Below are experts of layer 4 (counted from 0) of a mixture-of-experts language model. Rows are named router (the router's row for the expert), gate (a neuron's input weights, with its number), up (a neuron's input weights, with its number), down (a neuron's output weights, with its number) and show model dimensions 0-255. Each number is 128 + 24 x the weight over its row's rms, rounded and kept within 0 to 255.
After each expert's rows: "comes after" lists some tokens at least twice as common just before its tokens as in all text; "comes before" lists some tokens at least twice as common just after its tokens as in all text. This comes from a sample of Wikipedia text that the model never trained on. Tokens count by the router's weight.

# expert 10
router [109 149 146  61 131 108  94 131  81 118  72 142  86  98 132 175 144 111 173 135 106 140  96 148 142 149 159 120 129 119 150 138 124 140 140  75 105 145 113 148 132 131  81 116 159 128 134 148 165 140 142 151 111 131  95 147 121  98 182 177 149  97 124 108 132 133 145 117 125 110 116 120 128 131 128 139 163 162  96 145 106 147 104 118 154 172 108 132 102 112 138 151 126 112 147 144 113 134 194 128 125 137 132 116 132 113 157 100 113 129 162 118  98 109 146 138 185 133 136 131 171 104 118 147  96 102 122 135 125 126 111 107  98 119 136  94 166 152 127 131 103 160 160  78 105 161 118 114 140 165 168 108 121 146 121 125 104 115 145 138 177 152  95  93 133  89 110 113 150 141 173 107 133 151  75 132 100 134 114 126 117 124 109  91 107 139 120 142 136 119 139  74 113 154 118  75  81 138  95 117 134 122 150 140 129  99 129 112 110 129 132 169 112 133 132 169 134 126 151 110  97 140 102 145 143  96 113 116 117 112 159 165 109 101 105  90 108 102 109 140  85 143 130 155 136 134 115 128 154 190 151 131 119 126  95 112]
gate0 [116 134 159 146 132 116 165 128 116 148 101 137 160 126 113 127  87  98 161 106 134 104 126 144 124  96 114 109 172 109 191 188  97 119 141 131 150 159 139  97 119 123 123  79 127 139 114 126 115 143 135 126  63  92 171 124 153 162 149 126 172 114 134 119 111 189 133 125 130 150 121 128 114 153 144 120 134 152 134 119 110  98 135 160 115 131 164 113 108 151 108  91 156 122 155 156 101 131 147 171 107 128 177 134 153 137 129 110 149  75 133 138 129 164 140 134 176 128 136 101 160 124 116 131 119 114 113 139 145 121  93 148  89 141 120 153  89 135 192 143 143 113 110 148 150 133 104 158 125 101 141 117 135 145 123 134 113  72  69 136 186 132 126 124 114 135 128 122 120 147 116 115 117 116 105 144 133 142 136 154 107 114 120 123  86 163 118 126  92 128 166  95 130 148  94 129 129 132 121 110 125 146 120 101 103 123 148 114 151 155  74 131 127  80 141 145 112 169 144 147 112 123 102 127 166 108 130  80 155 137 124  89  90  95 128 163  93 132 111 134 113 172 150 138 115 157 151 162 137 106 123 146 107 150  79 177]
up0 [130 171 135 148  97 120 132 121 129 142 123  95 101 131 118 135 143 146 119 151  95 114 123 147  95 145 129 145 151 107  64 101 110 127 120 121  51  95 128 123 146 147  96  93 101 142 147  99 167 109 127 104 184 163  91 113 143 129 136 143 101 172 121 130 128 153 126 123  95 175 149  96 105 141 160 151  95 119 141 162 104 154  93  92  95  99 130 136 124 131  86 146 125 128 131 155 112 108 135 101 140 159 109 100 123 111  99  87  91 119 112  99  86 149 109  74 162 148 104 126 131 125 113 117 160 137 169 132 138 130 111 141 131 121 162  90 142 184 120  98 130 122 127 147 146 118 121 137 165 116 127 119 133  84 117 151 132 112 124  91 143 156 133 140 148 111 169 160 127 115 119 160 125  91  81 106 154 112 183 103 117 128  92 144 123 139 122 102 128  76 139 137 128 125 146 118 143 140 126 137 127 116 138 130 131 117 146 133 117 156 106 118 149 119 151  98 120 103  64  84 179 127 134 146 154 158 112 145 170 136 135 154  90 151 136 121 111 138 138 144 139 100 149 168 156  72 152 126 162 126 129 137 104 130 156 175]
down0 [116 116 130  96 151 128 139  95  97 143 156  88 122 150 166 108 106 135 110 124 141 110 103 155 103 115 134 110 110 154 132 146  99 133  90 112 162 159 125 183 110 132 141 106 127  88 102 121 129 109 131 168 149 120 109 148 113 131 109 158 127  77 137 117 109 128 108 151 153 163 132 177 135 135 102 154 157 127 171 158 162 109 154 124 147 144 128 167 118  74 118 177 143 113 139 140 166 121 132 149 156 111 106 106 178 159  93 118 142 115 143  73 115 121 156 122 141  67 121 134 123 118 149 139 115 107 162  99 143 130  76 117 125 142 127 115  91 118 142  92 102 152 103 113 149 149 163 131  76 105 119  92 133  95 130 124 163 131  96 172 104 116 127 137 154 139 149 153 117 125 131  80 153 110 116 127 159 130 112 179 129 171 124 132 140 119 141  96 167 173 111 112 130  91 144 125 148 125 110  94 127 140 108 169 142 123 117 120 116 114 149 154 145  93 162 192 138  90 135 141 131 106 110  88 137 141 108 126 103 123 111 146 120 164 117 159 162 102 125 108 161 158 150 138 126 137 158 120 120 153 136 169 145  94 156  89]
comes after: " |\n", " C", " c", "|", " known", " St"
comes before: " ", " \"", " Total", "ed", "ers", "er"

# expert 45
router [105 137 129 100 110 112  92 146 107 125 125 157 142 112 134 180 126 128 121 151  80 123  89 156 126 135 121  99  94 144 142 107 147 147 128  87 150 102 102 130 133  87  83 136 160 123 136 134 151  87 113 140  84 105 104 103 132 128 131 112 109 111 108 155 136 157 125 116 131  94 109 128 111 150 124 123 166 121  95 147 116 106 143 127 135 140 128 111 107 128  97 128 172  88 155 154 119 139 175 107  65 154 127 164 113 137 128 140 121 132 138 125  88 111 137 137 141 115 101 100 124 109 104 121 144  88 123 142 143 153 125 104  80 136  98 106 183 171 174 148 127 112 133 129 118 139 121 119 140 153 183 137 105 141  97 117 105 148 125  94 145 133 124 108 128 126 132 125 117 139 171 151 114 162  85 140 113  97 158 137 125 113 127 136 117 103  89 136 112 184 130 120 109 174 151 139  74  88 133 161 148  95 141 151  69 114 114 137 113  92 146 148 115 117 155 166 138 132 190 102 106 118 139 113  98 136 148 126 105  92 124 165  75 135 143 138 141 102 114 131  89 159 117 156  74 133 107 159 152 175 166 107 129 123 101 116]
gate0 [146 151 129 113 138 146 124 116 147 117 116 127 116 175 132 169 160 122 131 170 116 150 137 135 117 124 152 122 127 163 122 126  95 128 138 125 127 113 104 100 121 160 171 137  91 135 115 123 119 115 162 116  87 138 139  98 174 111 158 116 150 108 117 158 113 136 143 153 122 111  84 138 112 136  91 124 127  99 169 178 124 108 107 123 124 105 127 113 132 116 110  94 110 145 139 181 153 135 125  98  70 158 131 135 127 120 138 134 118 136 107 106 121  73 123 173  88 101 145 130 129 148 144 143 124  69 134 144  68 139 117  83 107 163 117 103 125 188 125 169 106 144 105 134 138 118 135  55 129  89 144 131 149 131 134  93 108 131 137 112 109 143 130 141  98  81 157 123 106 168 131 165  86 149 122 108 117 105 159 148 140 158 139 133 138 124  81 117 123 135 179 131 127 147 162 111 148 140 151 122 124 124  69 131 110 133 124 133 156 112  98 108 161 151 152 110 146 152 179 121 120 118 160  98 108 164  97 145 115 136 144  80 169  95  84 133 112 159 123 118 119 160 119 156 124 147 116  99 107 145 162  92 110 126  85 141]
up0 [152 111 116 134 143 115 114  89  95 113 136 126 134 128 135 127 151 112 104 143 132 153 151 102  85 120 120 108 116 178 173 109 116 128 117 107 150 158  90  70 112 103  97 177 135 159 115  72 133 102 155 103 142 107 143 127 125 170 139 118 161 120  86 150  86 118 108 136 108 155 105 134 113 100  94  99 159 139 170 137 127 126 106 165 102 118 119 130  75 104 142  91 165 131 140 119 104 127 139 143  95 145  99 142  89 143 131 174 131 116 131 139 176 135 118 126 170 174 150 120 151  94 144 140  94 114  77  94 121 156 110 131 136  91 132 165 117 122 135 118 101 123 125 104  77 120 171 159  99 124 130 132  85 137 151 137 116 144 129 128 112 139 142 126 119 129 100 128 130 159 162 130 105 104 109 147 159 135 131 124 145 138 121 152 125  99 135 178 114 131 168 111 149 131 143 146 121 100 131 118  67 102 126  71 141 136 124 160 109 113 110  95 114 131 144 160 148 127 165 125 140 176 191 146 114 165 146 132  86 156 138  80 101 149 111 132 113  86 147 107 148 147 130 111 106 112 142 131 174 123 152 101 135 117 132 124]
down0 [116 115 114 107 154 104 128 121 117 118 146 169 163 142 133 142 100 122 120 123 108 129 147 103 161 102 158 137 117 127 148 130 150  90  90 127 139  97 149 135 120 145 119 107 141 121 189 112 165 118 145 120  97 129 109 139  95 113 133 131 130 146 115 121 142 117 105 115 131 108 150 106 100 146 100 160  93 105 106 112 132 160 123 151  86 117 101 139 141 121 139 147 116 123 158 155 133 158 137 157 108 131 168 164 172 117  95 107 123 128 121 135 142 128 105 122 130 156 105 125 162 156 125 110 137 148 153 142 109 159 122 105 105  81 154  71 164 105 121 152 131 142  97 118 105 137 121 146 143 156  69 100 108 141 113 200 141 181 160 161 121  46 120 152 119 121 148 135 119 140 132 149 145 103  87 142 120 118 124 176 100 118 120  97 128 156 123 101 116 177 151 131 149 193 169 108 109 132  76  94 162 142 132 129 103 128  90 105 125 130 138 158 109 117  87 120 134 150 171 151 134 129 124 139 133 120 127  85 134  80 128  92 137 143 179 145 139 143 153 141  97 112 173 174 105 119 134 120 115  97 155 135 157 146 101 125]
comes after: " S", " H", "2", " G", " K", "S"
comes before: " ", "|", "ing", "i", "en", "in"

# expert 27
router [109 110 208 110 157  95  64 125 114 106  94 158 126 114 131 143 131 153 134 129 103 176 126 141  96 138 142  95 132 129 132 122 124 152 116  91 133 133  99 124 139 126 147 113 153 127 138 113 153  99 135 159  78 117 122 142 149 126 130 136 136  70 122 106 181 167  94  97  85  91 117 131  90 145 126 139 158 129 133 135 158 103 136 128 159 158 124 124 111 119 119 115 166  98 138 149 169 129 178 120  77 142 135 134 131 117 160 144  91 142 128  94 102  78 144 141 119 126 117 140 155 106  89 123  85 136 113 146 134 128 130 109 120 128  98 110 158 126 140 140  84 150 145 106 142 141 108 114 156 132 207 132 143 139 104  98 116 130 144 100 140 119  88 123 128 128  90 106 151 133 156 133 151 154  83 164 149 115 170 131 130 162 122 129  85 106  98 110 159 147 101 116 146 143 115 104  92 108 112 146 133  96 129 129  93 117 123 106  90 130 128 147 104 124 138 157 147 120 114  82 118 117 120 110 100 114 142 150 111  90 136 143 112 101  96  92  93  90 112 139  69 129 164 125 108 129  79 143 117 156 133 129 129 145 116  88]
gate0 [ 96 125 135 131 105 142 136 160  77  81 146 114 132  75  96 214 131 104 110 152 111 106 168 161 112 152 151 128 125 161 127 106 119 124 105 137  96 123 141 134 165 128 122 109 115 124 125 154 153  94  98 140 100 133  98 114 120 132  96  83 127 133 112 108 143 102 144 142 125 137 127 115 129 145 111  89 126 113 151 139 169 120 151 107 145 153 115 131 138 114 136 120 165 151 101 143 131  98  85 123 149 129 155 143 143 109 118 138 100 134 119  94 104 174 152 133 109 119 141 126 122 152  90 106 156 151 132 173 134 152 156 128  84 179 143 126 167 135 131 121 140 132 113 107  92 143 120 142 155  98 162 106 116 136 158 146 157 148 108 113 143 127  83 125  85 107 121  78  78 129 109 137 132 156 100  73 141 162 104 148 122 160 103  98 150 135 149 155 144 112 128  88 114 102 171 119 143 137 161 119 117 138 186 132 134 131 134 137 170 109  88 145 138 123 151 158  88 141 114 107 144 126 108 163 158 119 126 163 115 156  99 104 113 138 123 112 150  87  67 123  94 137 120 152 161 118 149 124 148 161 147 139 145 112 179 145]
up0 [110 157 149 133 104 138 143 110 119 103 125 123 126  98 110 188 137 161 121 126 136  92 142 154 150 123 129 119 157 130  85 116 168 113 134  99 110  76 137  91 132 144 129 109  92  98 132 183 128 119  71 125 139 131 128 133 120 171 109 150 108 166 109  81 149 104 144 116 146 142 143 135 117 178 116  87 132 134 158 119 109 138 138 121 131 143 122 111 121 111 137 123 153 142 119 126 150  86 136 100 161 163 150 129  90 109 105 136  95 113 124 138 120 177 139 105 112 153 144 201  84 107 145 149 148 165 146 137 148  91  99 148 136 143 124 138 179 125 152 120 132 119 132 130  99 129 149 133 142 157 138 109  96 108 134 136 137 126 129 103 129 133  78 135  97 118 124 144  77 111 156 107 155 109 119  87 139 164 115 150 122 130 116 107 131 107 148 106 119 126 116 103 135 150  96 112 168 138 137 123  73 142 137 127 129 115 105 157 116  60  99  92 125 115 194 122  70 166 153  45 118 149  96 152 154 148 122 128 118 133  89 110 121 142 148 115 138 106 123 130 121 115 103 115 138 101 133 137 187 144 123 152 121 134 101 113]
down0 [115 131 142 105 184 148 122 171 134  94 186 101 129 138 123 106 171 146 116  93 109 110 143 135 151 131 116 146 133 156 108 109 159 156  95 195  99 158 129  47 133 139 122 135 133  89  69 109  67 115 117 120 148 142 111 153 138 109 126 124 174 142 105 159 110 100 111 150 149 164 127 159 144  94 125 139 128  98 150 149 112 126 119  89 119  89 150 163 119 101 101 132 119 133 124 128 151 110 119 101 133 152 147 125 118 145 179 173 147 120 156  95 170 120  99 122 119 125 111 124 140 115 103 126 116 111 136 135 133 104 146  90  99 129 138 116 111 109  98 101 123  97 110 146 145 136 112 112 130 173 158 108 116 126 128 153 103 112 117 146 173 155 136 158 126  92  92 116 131 160 135 118 140 108 179 113 119 100 150 159 103 116  93  97 141 149 147 129 132 139 168 102 141 114 151 108 136 128  97 126 136 179 108 113 155 141  88 138  94 111 102 129 145 111 121 119 124 150  95 133 102 146 153 127 131 153 127 134 116 126 112  73 147 136 146 134 139 152  91 144 141  97  92  93 137  92  87 117 155  81 163 146 114 128 124 165]
comes after: "1", "2", "9", "0", "3", "4"
comes before: " |", ".", "7", "8", "6", "–"

# expert 37
router [129 121 175 118 121 126  89 120 112 111 106 201 105 118 136 162 162 138 138 132 111 158 113 135 132 128 137 115 103 122 122 113 108 159 132  90 129 145 117 117 134 110  91 147 159 108 128 102 171 102 138 166 100 120 116 157 134 116 135 146 134 105 116 143 152 144 126 118 123 113 131 143 127 153  97 146 165 122 100 148 131 150 159 139 130 126 103 122 109 140  95 154 165 121 116 154 152 126 159 167  78  98 131 127 123 130 136 105 102 152 113  78  77  99 141 150 167 136  88 137 122 138  98 167 125 108 132 136 106 148 144 117  85 118 100 127 141 147 164 132 132 147 150 130 112 131 101 109 118 176 212 131 120 164 122  95  93 131 138  84 174 131 118 105 110  92 119 122 151 134 160 137 152 144 121 180 101 112 127 121 132 160 120  87  92 150 114 136 169 133  97 119 148 169 140  91  81 148 116 147 109 110 152 174 122 139 106 120 130 103 134 164  95 119 131 167 148 135 145 115 118 108 147  92  91 134 177 138 112 121 118 157 106 108 113 121 109  96  95 125  74 190 130 131 121 152  97 137 115 140 113 121  83 139 158  95]
gate0 [171 101 144 141 137  88 120 125 164 147 122 150 141 139 127 138 118 134 143 108 134 117 122 159 103 131 158  99 138 139 131 103 116 143  87 104 162 130 140 114 110 121 120 122 136 109  91 118 117 128 115 154 136  98 150 137 134 163 140  96 149 160 151  95 144 146 159  73 125 122 130 113 125 117 176 129 111  86 122 134 137 138 116 178 106 127 126 173  70 149 110 156 144 125 121 120 128 120 134 195 103 128 115 114 144 126 163 113  73  99 114 162 133 100 148 116 144  96 122 177  97 107 117 149 147 162 120 157  99 150 121 127 109 117 119 151 134  85 122 106 113 195 146 135 153 146 148 101 121 198 156 149 148 165 152 138 138 155 140  83 119 124 126 114 151  94 119 101 141  95 151 107 159 126  65 128 179 141 126 108  96 153 118 123 154 123 107 123 167 116  70 158 126 168 144 142 129 110  93 111 106 121 133 141 120 113 155 127 124 111 132 114 153 114 138 129 155 156  83 126 123 125 108  79 117 137 160 119 127 143 112 157 120 139 100 105  70  98 128 118 140 129 140 133  84 137  91 118 140 125  91 107 113 185 165 146]
up0 [ 72 149 149 141 139  98 173 127 136 112 124 126 104 154 112 131 134 119 107 133 123 136 113 150 107 170 115 128 138 105 113 128 102 133 175 122 128 113 100  75 139 160 166 130 102 160 170 133 142 140 130 109 129 124 107 150 116 153 136 148 112 102 131 148  86 140 127 174  92 122 139 141 135 121 125 100  98 106 169 101 115  87 116 134 104 141 191 127 122 118 124 113 135  86 111 148 146  99 118  60 148 111  94 143 106  64 170 137 106 132 153 127 107 181 136 145 130 166 163  70 141 129 146 106  95 135 141 121 127 128 128 148 128 135 128 141 146 127 121 125 157 132 129  99 164 156 114 148 159 130  88 133 159 134 138 122 134 128 161 148 170 120  93  67 146 157 138  94 132 130 129 153 130  83 129 128 146  90 139 101 136 106 128 150 124  69 125 107  71 162 198 104 132 133 110 144 134 133 156 182 141 106 160 138 121 109 118 140 129 129 148 117 119 132 114  88 115 165  89 101 148 143 132 132 139 100 115 141 139 107 133  91 132  94 103  97 103 122 151 132 117 104 110 122 124 135  98  80 169 126 132 161 128 109  98 117]
down0 [148  90 117 137 136 124  97 129 107 110 132  97 119 122  99 154 135 199 116  62 174 126 135 106  95 114 136 105 104 152 101 121 140 128 151 121 113 125 173 132  76 111 146 111 146 139 158 137 162 159 110 181 134 158 101 147 100  92 137 122 147 141  96 133 127 139  84 147 146  98 145 130 125 133 140 142 162  68 135  94 135 103 142 133 126  99 101 113  89  93 122 146 156 148 174 142 119 151 161 101 113 120 163 103 126 104 129 107 110  75 100 146 152 105 145 140 158 104 139 128 138 159 113 140 147 133 126 137 114 143 152 115 113 107 125 126 156 115 124 139  87 120 147 130 171 136  83 150 129 129 160  86 125 151 102 152 171 130 151 163 176 152 129 116 144 129  88 105 125 120 111  73 137 165 127  97 154  99 170 140 111 116 119 108 206 127 138 143 158 129 157 149  97  66 115  78 132 122 124  97 110 132 124 129 155 146 144 117 137 126 117 127 146 119 118 127 132 163 127 132 133 143 127 113 113 116  96 154 137 143 133 154 148  98 137 136 110 115 107 124 131 149  72 149 166  84 145 152 163 125  98 109 159 122 130 127]
comes after: " ", " (", "–", " $", " +", " −"
comes before: "9", "0", "8", "2", "3", "1"

# expert 33
router [114 138 145  99 137  99  63 162 116  87  96 131 125 130 170 143 139 153 121 140 105 158 132 156 108 124 153  65 104 111 145 132  82 144 124  54 138 108 140 155 104 103  94  93 155 154 132 105 153 109 151 135  90 107 134 153 140 150 128 128 148  89  93 129 134 103 132 107 146  82 105 175 126 134 107 121 151 134 120 168 143 118 171 130 160 171 119 129 119 123 143 134 168  93  86 185 152 103 182 154  91 103 127 119 154 101 118 125  98 145 149 112 135 123 147 165 171 110 121 138 103 116  75 114 133  92 134 142 126 132 138 122  89 121 135  95 110 145 164 156 130 137 128 111 114 113 116 110 121 150 155 143 140 124 159 107 143 114 161  93 134  98  85 132 142 111 126 108 110 179 154 139 134 137 117 145 138 114 174 102 136 168 120 104 123 112 103  93 149 159 124  94 125 168 137 124 125 128 128 128 131 109 143 125  64 142 122 102 132 120 124 148 104 153 133 130 145 108 154  96 100 133 110 124 119  91 122 140 102 107 103 115 141 111 116 104 114  95  96 146  64 161 136 138 121 135  91 140 131 162 151 136 123 134 136  86]
gate0 [137 139 138 127 123 105 163 135  75 119 152 136  71 136 119 179 141 102 147 154 124 132 161 126 142 130 138 137 125 109 112 119 140 148 119 128 144 109 133 134 137 140 137 100 149 166 133 123 149 150  93  93 133 158 102 163 138 112  61 167 116 177 138 157 157  97 128 147 125 132 130 129  83 149 180  95 103 177 150 158 168 149  98 123 141 114  89  98 132 117 113  90 161 112  89 105 153 115 103  86 141 112 120 109 127 172 127 128  80 136 167 118 126 119 139  90 127 132 156 112 103  89 141  89 171  85 150 129  50 134 200 107 150 151 143 140 126  78 156  63  88  87 130  99 145 128 109 107 110 125 120 157 121 135 160 116 158 128 134 127 111 150 150 146 162  92 128 104 129 131 130 147 105 132  77 128 152  73 125 110 124 116 160 124 143  98 144 136 101 120 125 119 123 130 114 118 102 154 101 128 130 133 133 108 117 132 119 136 123 147 136 107 128 157 151 114 129  88 164 123 142 101 126 102  97 143 126  80 122 163 115 124 130 121 133 121 100 121 120 117 121 163 138  82 120 120 103 150 125 116 121 133 131 116 139 102]
up0 [112 114 150 132 108 137 171 130  79 129 141 140 112 131 133 141 119 104 140 117 145 165 131 121 113 151 150 188 177 119  87 140 114 106 160 119 114 134  72 121 157 145 148 141 159 101 180 112 150 146 109 154 105 146  93 141 126 119 138 159  64 103  99 114 171  91 132 158 126 102 122 117 105 143 121 118 132 106 143 141 132 164 127 169 124 118 132  76 125  91 119 128 143 138 143 130 109  97 128 136 117 141 126 145 125 139 114 141 103 161 168 144 121 160 110 121 118 152 132 136 132 135  92 134 175 133 145 147 103 115 166 159 160 113 141 140  85 111 144 140 128 147 154 135 127 139 116 113 130 128 154 119 110 109 138 118 103 131 122 141 122 145 146  70 113 150 127 108 115 141 117 107  79 162 130 115 184 139 120 158 115 168 123 133 110  96 145 138  75 149 138 129 105 116 147 153 162 143 139 164 155 152  84 121 144 132 126 163 184 142 125 175  88 131 135 115 152 164 159 113 163 129 189 127 140 153 137 157 151 116  95 114 147 110 154 106 131  79 122 110 147 184  74 138 161 100 115 115 136 112 183 115 113 105  96 153]
down0 [126 163 149  94 124 153 150 159 152 151 132 133 126 129  93 129 102 108 122  89 113 112 119 118 114 126  88 158  77 141 112  88 141 149 110 163 116 121  97 132 108 158 157 142  98 156 139 126 113 169 123 136 123 146 175 125 155 152 142 154  96 147 177  94 106 165 129 117 152 125 132 115 115 145 130 170 150  85 133 108 101 129  94 128 141 103 128 160 123 144 139 113 113 123  93 136 125 136 124  67 125 109 135 133  96 114 158 131 118 110 147 181  90 136 117 116 146 111 126 119 139 118 141 123 110 135 146  76 136 135 111 147 157 141 104 149 147 117 104 175  78 187 132 132 105 168 111 168 189 112 113 126  57 130  86 134  85 147 145 135 118 128  94 107  87 162 102 147 126  93 126 151 155 146 111 153 145 105  89 137 143 139 115 109 142 137  90 108 101  98 102 117 133 117 171 110 115  94 139 151 111 127 154 170 139 117 109 141 157 122  96 163 127 101 163 152 136 132 130 112 126 110 151 146 117 177 121 129 131 123 129 116 124 141 110 113 124 154 131 111 185 161 156 176 117 129  88 132 129  93 131 120 114 134  81 162]
comes after: " |\n", " |", "\n", "|", "-", ")"
comes before: "|", " ", " |", " |\n", ":", " %"

# expert 8
router [123 164 202 113 132 112  99 119 129 107  84 207 117 135 140 163 110 167 129  91 107 135 133 142 144 158 151 113 134 129  98 126 108 154 113  47 133 136 146 132 137 132 128 114 130 157 126 133 174 115 141 150 101  98 112 166 115 105 176 157 144  99  94 145 164 146 124 124 106  91 125 155 119 126  85 145 153 133 112 157 129 117 145 111 127 140 112 116 127 117 101 139 155  95 150 133 138 132 164 104 109 119 156 145 117 126 159 142 124 139 144 109  95 123 138 165 147 130 107 143 133 153  76 131  94 113 119 153 113 117 145 124 115 133 109 136 149 129 180 141 122 143 142  95 116 123 113 133 138 142 143 142 117 186 134 169 128 105 123 104 152 112 100 139 151  86  92  96 126 130 164 112 164 156  81 136 141 105 144 124 155 159 136 109  99  88  91 100 125 141 111 109 154 142 105 105  78 111 110 128 171 127 135 136  93 121 135 150 125 141 130 160  84 118 117 139 142 118 116 116 126 102 139 114  97  88 147 150 126  99 105 156 129 107 124 105 108  76 118 130  71 158 169 171  95 147 106 139 172 150 120 136  91 144 127 104]
gate0 [139 137 140 111  91 114 156  97 142 106 141 131 156 120 122  90 145 137 157 125 134 113 129 145 118 132  95 141 115 123 153 151 117  71 111 110 118 148 121 156 104 132 122 111 125 116  92 134 110 101 153 109 151 125 138 105 116 128 142  82 113 114 125 130 122 135 129 122 184 127 145 161 138  81 108 139  91 116 137 106 125 155 166 129 131 114 115 136  99  93 129 175 165 111 132  97 130 149 173 136 112  51 142 173 109 159  70 105 109 150 118 158 124 147 161 113 135 146  88 149 167 141 152 127 160 103 116  98 162 170 155 132 125 124 144 120 133  95 127 138 102 169  87 152 133 113  76 116 143 141 105 117  52 113 145 121  81 103  97 136 167  74 145 151  68  73 136 120 106 120  92 125 161 107 124 120 116 108 102 113 128 148 128  93 121 157 149 110 106 150 102 141 138 109 192 147 150 162 121 167 116 129 143  99 121 126 125 149 127 124 111 125 175 140 159 105 147 135 142 156 116 135  99 159 141 119 145 130  99 161 147 113 151 153 135 145 156 118 116 153 143 113  89 176 134 147 121 120 126 130 148 116 110 109 143 122]
up0 [121 136  88 115 118 101 133 159 122 132 131 134 128 151 156 113 119 127  85 156 159 114 118  95 134 137  90 161  80  75  87 120 135 114 135 105 146 138 158 108 127 124 129  72 181 107 155  90 144 138 128 147 101  78  88 138 137 110 171 119 123 147 129 150 132 175 137 132 121 144 104  86 143 133  74 124 150 121 104 145 136  93 123 152 118 119 125 117 108 178 138 147 131 103 135 129 123 130 171 120 146 173  89  99 126 136 151  98 120 114 120 139 101 164 133 146 103 142 105 125  71 111 152 122 138 155 125 114 150 132 146 143 159 113 117 132 100 142 146 147 144 109 132 108 172 141  98 148 188 169 115 146 101 120 141 134 148 139 142 106  96 133 130  84  98 168 100 139 113 118 109 143 109 124 139 104 135 149 126 134 112 126  84 137 103 140 105  99 123 116 135 103 116 129 119  90 121  68 132  95 145 160 125 112 177 154 100 129 134 201 102 116 119 111 117 140  97 127 128 128 122 110 126 143 137 150  90 150 111  69 136 136 130 100  74 124 117 108 132 120  93 133  90 139 103 101 121 160 139 133 111 172  77 133 179 123]
down0 [132 165 162 136  95 145 187 131 144 134 155 139 124 107 169 131 140 115 137 118 138  95 163  88 111 143 124  69 110 139 129 145 130 170 105 132 155 133 121 147 143 125 105 140 115 144  82  96 134 163  91 148 132 127 118 132 109 150 130 115  94 122 131  97 160 207 110 117  94 131  97 126 123 113 139 121 130 132 148 141 137 133 111 181 126 130 126 111 141 147 115 120 102 115 159 139 157 109 152 150 169 131 129 144 142 186 112 125 157 155 101 133  90 107 148 136 121 158  97 180  83  98  78 129 122  96 132 155  84 111 141 123 158 151 136 124 102 179 156 179 146 152 125 145 132 157  97 161  90 125 126 146 123 131  94 151 143 149 107 133 138 131 117 148 108 148 115 176 161 126 181 127 143 132 132 133 133 116 127 154 138 176 137 138 109 163 124 126 141 107  87 116  72 152 116 128 143 116 119 113 138 154 142  93 117 145  82 114 118 140  93 100 108 117 125 134 133 106 124 111 104 102 143 117 156  77 143 154 113 123 105 161 143 106 154 150 170 159 122 107 135 138 129 129 120 126 130  93 136  99 110 132  69 162  93  76]
comes after: "0", "9", "1", "8", "2", "7"
comes before: "–", ",", " |", ")\n", "\n", "8"